Experts of a small language model.
Size: 12 layers, width 224, vocabulary 20444, 36.6M parameters.
Below are experts of layer 7 (counted from 0) of a mixture-of-experts language model. Rows are named router (the router's row for the expert), up (a neuron's input weights, with its number) and show model dimensions 0-223. Each number is 128 + 32 x the weight over its row's rms, rounded and kept within 0 to 255. Numbers have three digits each.
Before each expert's rows: "gets" lists some tokens that make up at least twice as much of what it gets as of all text. This comes from a sample of Wikipedia text that the model never trained on. Tokens count by the router's weight.

# expert 21
gets: " ", "°", "′", "2", "″N ", "1"
router:128169091155080158130147091134133160103107127078177139096142107126056074080121161115131160229146125129163142166165118118132095111095054199113138096107160132139151137153138079175130105115123102128116158110059058146157119109112100097101146119094074110120094164150121116102128125104153129131091106142146240113145149094196105120125160087115160136148056115083135084141174082186090141121118102102166122115122121038135188063127143148138124141039145120151084134142157139162121103101138071166176148104074158192105079094108142096163138115088115222124095125160112143153160141136119154111113083082148109119097134129126131138127094168120141138117097127097125114119097152165120142131095
up5:134107105128131106120151065158124131173081188089135177132157107057121099088153158166130174097134188112086149193130101205176116145134129160175091154088174084136160101109136127133094118082147164116071132153086121158182150113138137146176108129059077065140137171145160153136144127091149176104131089094131152127138162165177113107146136126137120130103162080108127106078123153180108091164133122125078077116082173082145190084151128129146174083141154100118146148103157130144102100069117135124153156112107161144088110096097116128083070149077122132055127123103183095091124129100132161147144179108091123144155122130197131151165199138159097093097131189141149123109121127076166186090069

# expert 10
gets: " s", " l", " c", " d", " h", " r"
router:125137139132086170117202125145118059093138109063093147108169114150063087123119169155117145081109175161063121069140177164164157118132046159168097114142093129112130126075114130143176135089057155105146118130108110042079129096128176105165196130111100126137092097124132070160200150091110122116113124117157136121097098121102127135119170093127115145140103159083134147092089118142163087108119080126093174111067181107150122054096163142105146170075123116134090135142160140086142074077175105081136168128186136142115106159164124099163148127118199142158117096105149163139150099194135131130141112136086132118172069145114134156130111150133121071126141120049162145111143146133096139184164
up2:114179120145193112148155084169129083119134131119128129156106172108143077071130196133166150134147130133141150115169017188173129106112103175123144115111158133129111114099140134087092151078133142158134154060144146142077152086090089142200163089136159145097134111111151075153147142145106130098112124122181170097147041084079069103123165143105148129120158165134148126135113131203139128150115141188161138157116161088117143129136112176119145141093099112114091148059180184107112122111070119142081083155100122169117130141136122122131129134119131125146079077166120099117121097191131119103057105109173115166149109143124064118171133201171081163134105165139059060117152129161074164138152

# expert 33
gets: "\n", "-", "\n\n", "- ", "| ", ")"
router:112158182108121152062186106152079124129167141094114137073113127122112111082121157134096172208131150174186077106195165104139176113088083143138124104091128153127154146118181121140128134146113139126205132143102098101094134091161111131121212106117140072126111115142130109128111176028193102117107113147130154097110122098128143113098156161102112110125048127057036110104116135099111136123112058136123107139161127103100117051105126173097126100122143086195124114156129138161148088054133104130182134144123128181146080054136079073177138098119139119120129116132140101154165176129098130092123131157095087118109111090134116110110127111122113092131182191150175107094141131178074115128126
up5:120125132111070182163120100149103103103174116065136118123141049108088119155086120110125193167148121147151127134110104112142136117118117104118157087168111097103176095171101145088114106134168112133127133152191081125122110081100152118083166186164163136213155118126118059211128157085156171161095201145123116111119094154124100142057149145118137137190119099105187041160141138123131101130159107072089111129143154129145135069103166203164135169138109104091125110110105118129169076167064088102140134081135126147188159132137152151176128087111147116126099144155178139164148130174076149134143107157107141167101130104125105145165049122143141098163135093136156154177080061139139173153144

# expert 6
gets: "th", "st", "nd", "rd", " second", " first"
router:153127141138120155077119128130105134130165139085143133104161154144047111059131134128135168152077110122136130177221115164094121154162115146137118103068120185129164193118148073129120135091115134151140122151059168130134137060153057116157162134155102118121135167138096169141135146109182116116105131084142169138174096080075077068140136164139144119176077112072090149078144114165134105114104132070166139139106183049066130067108097089147109156073112113128102144156175125091144144074107102164138152098142113135122124125141144071166098137101093146147052193151139137068115153148113124084142123136091123148148108120192103119176130185095106098118076153076106105149148157106091185144142
up1:124137165160108173157152128120153146083120144113177157109157086086088133019120145175149148158136126062108084173143084131106103149161149134053140158095123078108145159097145082129102163127160157189192144110125117063144140089129088161102149168169106127121140156081054100147122158163156061110143103122203141107180121096061101136177152104166101117116121121140095118084107162141127120140113066098101108128133099142065158129145087140121186249110152086165164139121135128108121109102138131099108129135127102110124100143105151096173122137123095169162130155175200101082086136156147179095165129157118123147127064130181098167131126123133095094074158118119094147108140105084140129105167

# expert 26
gets: " was", " is", " were", " are", " had", " to"
router:142124148143083136092175108089134131133182057063096173057153130128054149109113164112060136199155183162152167130136146164162124132135070161140123181141136131128167123116162096108156093147158139150155118116058154108218108040154149091108173126153157077143079058096156148143140147063168126149067120123132118103135097128105099110090110144134149156135051128080109113097133098097104110069167129108151163151124139133091109088103097143127119163107115108167104119101112096120163128161114121116109063131118168221162082132156148116154118100160185141128074139135149121086122133154117135105150143102137091114142019099079132120120145079123142099147125107085115109079139102142120137140151
up10:079188158130124101120179071075135067181156092033104101142167124127104100137197141139159141136168124112107153157151159163174104155164085175180127114107159127091124174105104086112057078100119149141111154136084137159139097104098137082169155091113170167146134158045128169154132135126117114118110114160159097152123142111136114140168095171143131097111209133144178113114166157136100116113197067152066157129129169127136148100152122184082126120082099191083163089173117096115085176148201104111143119135088101173145139122132169140116090121117172164153128090125102123125087083139152142158110098099114121100097099130145144075168110134144151146109136116062147110083128077207119087126124

# expert 24
gets: "1", "2", ", ", " in ", ",", "| "
router:124150148153055123035147080155118137138157151124132098094079083153079154119132130118169126132173137199168124085165110129157200114192057088145168107142154107105111165112146102144129112147111168117131124128107054119187125100158102115104241123159125100120096159107118120132127107153084106081099122130135119104140155147150148115134122097131190173120063122082140131075092080170187145168136105148166160093140111086130178022073136119092149142086138104183103132122079179176133120131133112144144063105125116154130110107099117078128159096133144132146064126069159160099174137160133110122135083143115135135107102140076132137187087101071146128123103103102116113131135128147101178173124
up3:077160141148108142118098095143169180089090157119163066130127135155092124129099089191178165114130130162143122065163113083187150108126126131128207042132155128073120155151109173171139091096154126093109085093140087150074116108189129142101169095137153165122110123142166195152122119100129147124101092148172146144188111136136101137130095121091164127092140167119125095119161117121158103187165144124109174101060132127087131096138165123064123145096089145107132171190078139094126171069139138179162094169127155110139122149124088107173088116096111091127071117055130159088145097141089157045107135160166098120146110177169125093129191112109123136111175155109151133124101138118107202063138

# expert 34
gets: " |", "\n", "|", " |  |", "| Party", "andidate | Votes |"
router:163135137180085175111146116184113123156124068155087125120111123131077119060135141114087118184144173181148169134154173118176073164140106145174114120097133143164150086102190108146138144134118145161154171120092133129120099088132103132098183128124034068097121152108113108155159195146143138123117092093100146141117158087129151096125158118121111136129149164030073144156091094118145190153140053070121111116071198133079155009160113117101091108105128107153118122108099125143176087074115089121109165142151134162129135098086132129173157102178178160151101102094126147114104137182133121099159078105128141118165097152147140112171107097147129116177124143132121133143179170093073149158145
up3:124072140180159152172117126146120155107095138210165119056144111119096138113113071119058130159159139096138161102139147123146143108163104132123102107172140085115169159111148158127111146152146137128182074100164101079176094148174133100158115078119180140135093173128113056107145178150127144143099110096123166096138134126095132120183196118093130103129125156164149092120090136103132173115161112063180092112082165150166126139126123138125208144144059153132088160153098139130115110088190136102168186100176140149207110146106100160097176130123131185150095145119181195119123094071123143069150090111202175136137085142095128137149097116149131138119134100131134067145185078162178138178139

# expert 31
gets: " and", ", and", ",", "s and", " or", "ac"
router:181136151157092135119131172122104084103141132102103105098161135140097110129110113140158189212063189127141147121165133115142132104113062081110107165157141136120125149155141101128145138140119124148189124063084082091103136067137150133114094075170099080152097165132130106155092123111096130117110152126188133162104189078107109137120081117147149190146099098101061076150099088118197122146102090150115169126141105121143139128093128116110128077106042117182131142135067108142197141114144078149081116104114103201123087115116099105147072147121117163130117099126106233101153047182106093123155109144104144191104066113104135113139114085117116126098154151115129081139188188132098121137117
up1:161145127142118168099107184132134180172113100162131118119110190144135122081118100112093119128088139132130074119138128136080137060122171157109101137129106146118145168138192108102191085150120195134132141113109173105097103081123128124101150130127128140102110212118119092186122129122173119109126149013155149093025105135125161157144125157111138111072153177121076123194096136109131073143117101127090153207159125170114122120115106162165135130115070171123149128083232131189146109101167211114152108115157074109119080111052117172136095220133131133134073091126173120124108104113120158172139140134150147139125129098058135131147112165122095128146118138108122100110154146148117135126142

# expert 0
gets: ",", " in", " of", " |", ":", ";"
router:088129173152060136121148095160128100140186132075100097089148085142072128109136155128142148166123109134136141126104124169138105159095065129170095110126135120154195149128148112139160105146099124123139103132114098085120116070153091167105104161132056068135145219072116145155154152104119137104125115126160142081096096114131138124116092068142159231123105113051120054109095135138195107090122075098173127140100128103120127088082133144112091145062176116177103136113116163139128107115131159121153075113145156161160144107137060100146131130117123159117078108120119130127162060208136115132164102100112077157165132088125160098186142143075156097086110200080113158134149186108120114197128
up1:164112110112186095110160107160187083149155103097129119148133139129117102145107162149096110095120103179183180112093141136101121171088135097098118114058118122137123135098134108117195213096084147077140097138109119093156080105128138145073135077133126160134174142129114135100086149157149188136141120138141158081173087121131124189164149177156143199110140136106129142104122105129097063140196115123143106115140132124137156116128097147100108083151120109126165113157097143130090136143122126194118094176171160068157171099158056122149068051157151083167146164147179189140105204116208137162117117158130085097192144128161120167104107149115134109169122128151061130105165099117117082161205

# expert 29
gets: "0", " | ", "3", "1", "; ", "2"
router:131131187118051151123174094150058148123123033118104122094202119148117124129159150165117150161136110143114144111140148141109144157096049150143162120130110147134135107109145075131146097120066149156141182093127162121149130134105128114170153128120159077109136174072129122166189231138165154136094094105124161128150099085099113112110183092114129171157135109111124113114133151116070108128177126143136143147162144062090144000093128110105151139090166096143120158149131152139143129101128091153143112120170111179140098139166152081163071109170095182099125172159184137146121151169124136156134051143129129136147107164135145121153095098063100093108114088131150179093151168158153087149130
up3:094087149186168185160116091148082124112084138110122155132111164160113099132146095137149177141122155086136096128123130131089086109125092162115108111157159134141155115115081046070106151122114086129161216083182132093100088120087105255136086097137133071151133096166098139135150140087104129110139121140144132080177142184111136111117103121126136174142183116064072107112098179120186135141129072130121086084095127118098058128085123113097138143134149109130170145129109101166161103084130123126173159159180158187126095098164103133158102075148098146147106111167098175140100142160128130115117094077119136088166117092138153156102086090116124175185089128112196124115170103161126145189129

# expert 15
gets: " as a", " as", ", a", " is a", " a", " was a"
router:137123149158073111128158097128133138095149106067121176122185114136085096112108218136126132191124133180087111116155116159166098113115125117128121128139115137112182124114186131112132120084129110163155148139064098082134165145164126133096114092161126144057140082081099141154155154065075133169105132106160143133121160068101111071094147101106146151106091132088064192137106111132125139155136095114091128143107098083053152083022134108158099145093131135183142160122130117082133099141150089118155056089126119133118114135147080135139106079148134149156087148090117106103194103147103129149190126090038082154103064142117109103102115155157121161074104147069139060125146153125129163136061
up1:074108181167126086167143102131133132097099112165138140103157176111154123080133120131136121148123110160151135226147122116130166096122107120162160176093127087178142100146103163140174095108098056135132104161083155123105124197089094158050129121124179138193127077090107137134169138129116122123190134146093198165122139128109132156100165111122139112107142202109132135125120117134093125123127115105123169117114055146072063129104044100214161102147207093140124182115114170082104113104149130155107105058148143139123131179126107142142127161112102094112080122113191146124147098183133140179146120125158097161070139102123201108137085179123143132118116130082119060086111183167128140147149

# expert 16
gets: ".", "s.", ").", "\".", "es.", "ing."
router:127143182126122136145166066135069072134138078096078133119180111117079146152158196119155136130135157133166158078135130059130101128104087111097137106127126114120156092152193143104131132082107133133240130170095086139125098116114171149125162128140130137217088135110122139104128188107150155094096111083157132157148143161131132103144184152098161186101121079099140126087145107198156109154107067092103162143144183088090125106101147102122056159099108092200083109133132146153148097088141128152141125093158110163097143085153128132131107065160100200125040107139169124140107149139155129137141139109117158169158098142065133081124087133085147071140150129153083142112200132173106123167124
up5:115117105137044109117155108121105101112195109138143147058050143047123109182151126157113062076185100132108158107121124057076143144129156141110143118122116097113117126127107169109153115145082131145155128145102102119128125082078135134121137121116081153177147087112062147099121180080124169098116073100189112105192189099102173133161140189168145105132113122114134082106166173152110125171132110151120101152133133160117118118098162115073128141161216100195107128098062113114160108114116188148141104136094107126122136138108094125113053125114125170102117155136101134088146120144115073208109131052081167189119064109098142142117130155116082100090088116129131109104096150071113125094142

# expert 8
gets: "am", "om", " S", "im", "on", "m"
router:134139115133119099043150166120129137133141099099113170084168162101066078111093159171107153123126139201124118131192174154128129182103132058101079118137154140142113071141138132098174148130112131087131140198145121111130114110179087142115246148108101130101101199149157123161156137125119135064109142088162167144121131095121130137114104095145138230103117098115127123120130045132101163168140092080141214115171121057107170115101131123105144089089070111132057121109136128144115145089169085105133114159101111136148151083117127142111117120127127140117103154129136162164117103170096111070099121103059106088112136169140124145140175160077087130149123112086117045150133149091101167158118
up4:129205074063101153079116123137164112148173085156135182093177137151163094148107117184078184138128107144120172132184154156107153165129120133153049126099114095208188109129117108121098186102113104127119103068140142142161151100162192093103149114159145117119129135145130124168138171179089140119168146100198155133138138174149160141140148152172130139161125113098125148107141169066129096117120146073147114173121121103097121115096126117160143066104107114089127114084154132123120082112130139069172115111120097164169147118091103166096113146133123112149118113122163164040047125148100111158148159111115229107101165137086140151109136141099017129136189095132118134154136142115124200132124

# expert 19
gets: " to", " by", " for", " at", " from", " in the"
router:089098150145066174079153175135122181136166120113110105080137101143068149132107170158043156217126143180178101117153162134153099159172053092122139067136167127144167110134197107151140132117094109101161164194142135049157112112125114136098166138147104131182127157125162108184130143079142065176122087102127136099141166075149111155134078086137219177134131105109058111091143120137138111159134104105159108131077135069111146134139141140121160140070143120108137110118153109148134107134133170158137111080120153179167138092165127137141136141117153107066135063097219159113179107115078143114145131142093123149089044140122118135128139175107115105107106151086137093152144133103133112160145
up1:156133102097130165104158125097124136164169102154118129083153100181137136151116147162148162130149108161138066155135079116071180139117128119080133127170150115118131103139084169205106133118181122180136171114097124115125081094117118119120145126125153113114095137168105134151199111086141152097140108122079168153111135108154123134123171132124167125128095088130099169151142141154159129141160143170198076123082148118161104141082154072088105136117136175067105047125158141170212031117099168188141069141125150155080171093163128114129113115134045169076114109169101095125129187082130136181155140122086025133050134105164140167123130131133108131093166155115118131187140096093149135095109

# expert 30
gets: "\n", "-", "==", "|", " Film", "| Best"
router:118138114119125128168147126188056089124120112113113149135117075073102130077092148162104143169124179172157107144245181170089073142143096141173154093104132081116128116106127112162106133133144169136141194122137105138142109083168133127117132114134120089157130112084129128175118155062167122107094114109133168130121125044146154116152146087128138139147138131099066117117079116138125100126126001125093172141125156152093127056108148161166118103114105112235200126117148124171094059085151114131153107129104126171084118103070156075148132133108136188165089111078165131138119149124108152108170098142118118126161100061181082107113151133137137115114161108109137091135165109133138128191131
up4:079133156138125083191162156187112131119069137131085207147117128084152149166146141154100136100123120118126075101209124173187098171093101147108131137131118144116153086164155135142130168104128139121117108161142172126109162148123171131142138210120109116068093179065140137124103078114102133101139106090180149156104144176142148165147104109142179101147086172125111106144112074199130123055168114155105159094100121089142144067097109154116146163143130100160139109046095104103084153154099144113105169147137159190155154108124058183115171127129147089148047093051194160158090183130135139105130110181091149132143090080106160126113115123143083140159166127160145155121119150155166124133092

# expert 36
gets: " | ", "; ", ") | ", ".", ": ", " "
router:128135175139149172120119021111132093133167050076103144041218100138092107181112130107120120171128184165092141127131158108155149100097053172134143129090110106119106136124105105156141158114075161094155144105105121129162114125150098114113123090125087087144063111145137092126168174114148106154117097085162160111075097115154179109125123095090121108140071156084130099131120087136173135134107074091166155173131113066105172000126141121086133168082119126168148136069105163162137124147155123115115126087167136150144165112155106134152125136134108184142065136084161119105085165179116104109111163124087150143143091127099120137129125086104125120096116168109087070150106182132086141116148
up3:148194132081175112160140142074102121133189066175125135109135148114147105104045042156109055192121141092118155109143075116178159150106066161089119147119148090131127135087088166176092187164138112094138119136130114087163214101098109106158164121110100125098096140112122130107166183136149161169078141086083153099145155085092118124109142135100119136189113097177094093215148088081133122145106151098130197146142176094173135082185186131137150091117109178114097109116151063123157038112134132091059086097150121135087142135099148097137103120183110102086122110104114120132123136142156136118127123125083111129120117148129131149119162102118136087139103142151080117139127106151100127145066

# expert 37
gets: "3", "2", "4", "1", "5", "6"
router:158156094156071092110129124108145087135151105086084164087182096069076138136165147113111194183143103148160136119201136152082079119139048069167177094151137117095117132105111156131150192138127122145160146100074114163141104081134114090132190151109118134121144127078092110127154138084151140159125105115118108132092091102132101121108144077128170193149107148052102085160123115197135123126109031108165124132156094111146136049121086147098162136047156137150175096108165152118119104126215070120154114125104119181132092062177145087176078114120141164149135123156159118149110129161123118156134092101125117095143105097124124132147074113122171123103157177136147148170118186134163139139095
up4:175133168127146093121113132106182084175140112129092113083110118141064137125175132105139147111056145099126126150128131147122174116097084160142083126077158165134136130186095143106141144108079162147181134085115131132130157124118108155166150154110103128066089175187178099098098087077170143126077061154064088111186162052107045201194091112129160103128136093095129160159117075083159103117085124122117113186132089103126123089137131121178087132121089114159060133118152139092180146111121105075085144142125084091102139095147133108143112072117152109141133161114054148127125105116129121099180136098141129160146100116090148121214128108124117126122147076156153113153136191096120177092070

# expert 20
gets: " (", ", ", " (C", "\" (", "a (", " (M"
router:125166195106052137168149085176118129128140118068090117122112095143087102079121116124131110156165137192108168080141119140145110142075048091117101093108146155138145095132143104126125159146146136094162141126134075109174109085119134106080202136151063099163142108133142100114159110097118144174023132150196151100092120078113105097113106148105118188150105139099097165113101126113118116099117092080121141170105178096102131000106171124113093151072138138180132117118167158164097086117132131107111139116179121112172121071153129125169134136095142179120089189133162124060116168130114125125200135117104140130087097113149134114130134145119131151106142168136089114168124168129092127137138
up2:135153094148104076074113077145109117090124104163162189135155119128105140097035051115113162173129098179071137172076126160185124152133158094110099142147058122091153138085111134084117143160138149151140120162158100113146113046154081100095109066111089117129110175118104151154176140130177165098075165114193135185110153088178135168134226141144154164083161147132120093102138091131152108104113192126144116119111106131152111091095114074206125113132099151112181106125158157154179130124147148160134131079167121079135137064105142135121090167132155174110104136122114079132178149087086151143110117144119148125089092107138142132137125170096132152141108095148118164142128159128100094151031

# expert 9
gets: " W", " St", " G", " F", " w", "w"
router:061105139158127182080114138118133073159192152148082128082176113143096091142143112150114122147129193132083191142194122084091089115094118186101132144129183145102154128049155076145165143193085146133141140152083102098160157119154079133134168140135139115150124174174117145127132168083112118139092114167164133113116113140112102161132081134131146110147069129105060156124073115121135183142140076099152141138131187096123098074091157136149166161086176097138141079168146097151122115050132149112131162086123143158108081079121085107110123130126124137120052188074179206091166135107067149136159055106079136174124090134091146144167132142102134108108070117129129102157121142122159137108157
up3:113119166147121122161093138157081145141175126105146067080153057097125073126127176176141138148084212111158145162103124124183135123090144162154144168152114133107162109150160117142117124154109147144109089183158087174127120090137154110090154109110105089165143122094177158155159123132076105108163114153069132143107049123112120150178065142104075169149098111162085163102106134071086150133142130111126121156131119078129112130128151148140133173102174065064105147102155118140170119125157124150140146071092191114128141142065097088136157187132159118120158101109115123080110122117042103149185093083182051139173087074134076086116146121191105097087112187131112136162139123092122145160180

# expert 17
gets: "\n\n", "\n", "===", "==", " =", " =="
router:151163112134123163125147141168072145141170118124066160026149100105110110139126156130134122111143126218123119146126165156136098170082056127116146128174102075105090174126186093148135082091114099123120160105045090130145119092104104098133251131154081158209100110135097128179176111118109142148120150159172126094122161091170142117108168081106130102119132137107075143123167107105111074168133062099129110145105129090124114015086105115094144101063093073175125137124140091168147131094123089138108150133125125120146119153088071130128105109136108133130174160126132138135140144145167132143134053128107089169143090132124115166174135091118148123092114102138091071146167123077135144112139
up3:156130136102133092112180124119151143156098126108138147015090135122099110100188105134134144147118107155130151093141113177094119096120093099161167163133138115188081121080122145107083102121138156141172180159034184086133131129160147151128149132119110157083138128084104117211137142145101131145108140157165156116132141109170134091184075108156129089102098102088087151150147147127132180165127137142181171095110109202138137173111106135207121103136122088168070047156116099144112131201097098148144127075080140152100183084157155207128146151089129168149108094123077144179153135065159137119139128134085162112170162150103147127105070111126115120104090086108129119176138097116116135054101

# expert 13
gets: "\n", "| ", " |", "\n\n", " ", " |  |"
router:157152121156131137088154097153140139197123134100089132144167133143074166078122123108096116181080087152108146130131145095201121119118034131134142100119157125135107125113111132111129076109138173143178147136077166110170168111178162148104197076104079122141110132100150123190098182167191121157077163130131133140133158125105087128115178133116127098132068158093093184106086141191131094170132052100131133146146142091133153046059089154150125133085187144192107118103172089156158136112159156128158093133112143166152037090134096108126115082138114189096130124162104174142127163178097114148155090110049131128139163097121143141133121129113080131108160160129129159144127170172075119100153
up3:127110135146095125138120146117122152090113056126071164104189210106169152056135147109109135189109107113127112148169102107132189157174123123114095111114122081165090136089107094144155108114116119109171163146098184168156148145152159123113182093111092138094102081151105091136125156141084113200148128168100075186166162131133066098145121173201087133116193131118165136116138142153109111178097110180163105110093185093138139140084164184151169099182136149168149077088124099175116110135128095123083104097119135185149103148137118118084101071167103201113144093144145141073155134136112187197189110123136080141046132180140155097138118140112110150111080115149127156135138132143100107147096

# expert 11
gets: "2", "–", "1", "014", "013", "015"
router:136123176191000131111157071142129155139115164093082151104105112110090095132104134142135180193101124225102084108206160127110109187089075194125172119145139141111127114122172120121132180102109174139112129118113082093133137091122167149098121114139095110123154140149138080122149120122117164138119112120169156103148101135137136140114126126106162197111074107058117131115175104107075142147125119158198174126142106070107160024090134120133092123070150120171137131148121162069150100072158105144141088081156107157077132176126131125168098150155142105109124138155174143075120162117097148152206089076119163148134073111093152086164117134124136143175117116146097146130145164127119120108144
up3:125083137135126121090162112107098175218180140050130145117096091138126163153093152103147114122102144087104133095119054146133069181114127131160137140098135123082147100189094129128133168177125149117065128132099037094136067149129128130105140133123082114120111179123150136115115137138197114133129117120061118117115097072101192127106139148142132174114119125124102117126126112087138092102143104128179076141150150127094106075111113150077142177096135122132134115136156102070131073094111169194173180137197174156205099161160105117218111125120162134080105159129120100121119114111035131158194197170117118126124160091121092104097115132121141141191130098171158116132150134111074165108115

# expert 5
gets: "–", " | ", "3", "0", "6", " "
router:132150203145048168152158101141101097142117096070146114093237129152099101112116115091093137144150149139122169132149187185139188119154100118158152100166159129159133117116132095142176171132171071133123152182114141167136106098119138105123164115117047096130142104137163104103146168134121179139145096137135141129147098110073124106099176077129102152166055107117096144123099131157112078115123123129145131098108163057102125000105129110129144143036120150125122106079115140138151119116168127097126141059122170164127069120131071156143119135126158120147152096147153123139159136143106124137162097107109093145119106124120089148149142177135081135103110129174099150130186199199136125106107
up5:127165167118144094159140081127105165174161104089170169117131152112103056098141108114149111150087191147130114172088141155148093169155135126162115110111153148170168122142064108137119103153154085093113136128130150100107186147126110156129066126114127121103161127078133175061149175086062149124146146102144125139158108077123105143147161164163107148125163130078150137108036111177170140098127106118180096153172113144178170074104136131118108086128077166151138093092122155115137106126153121077110144143075150123146163143217103114125068098141095135129177135178203146195103127137105162127162154070089197122160110119100131107134133100141119144008154106142100102182125091129069143115098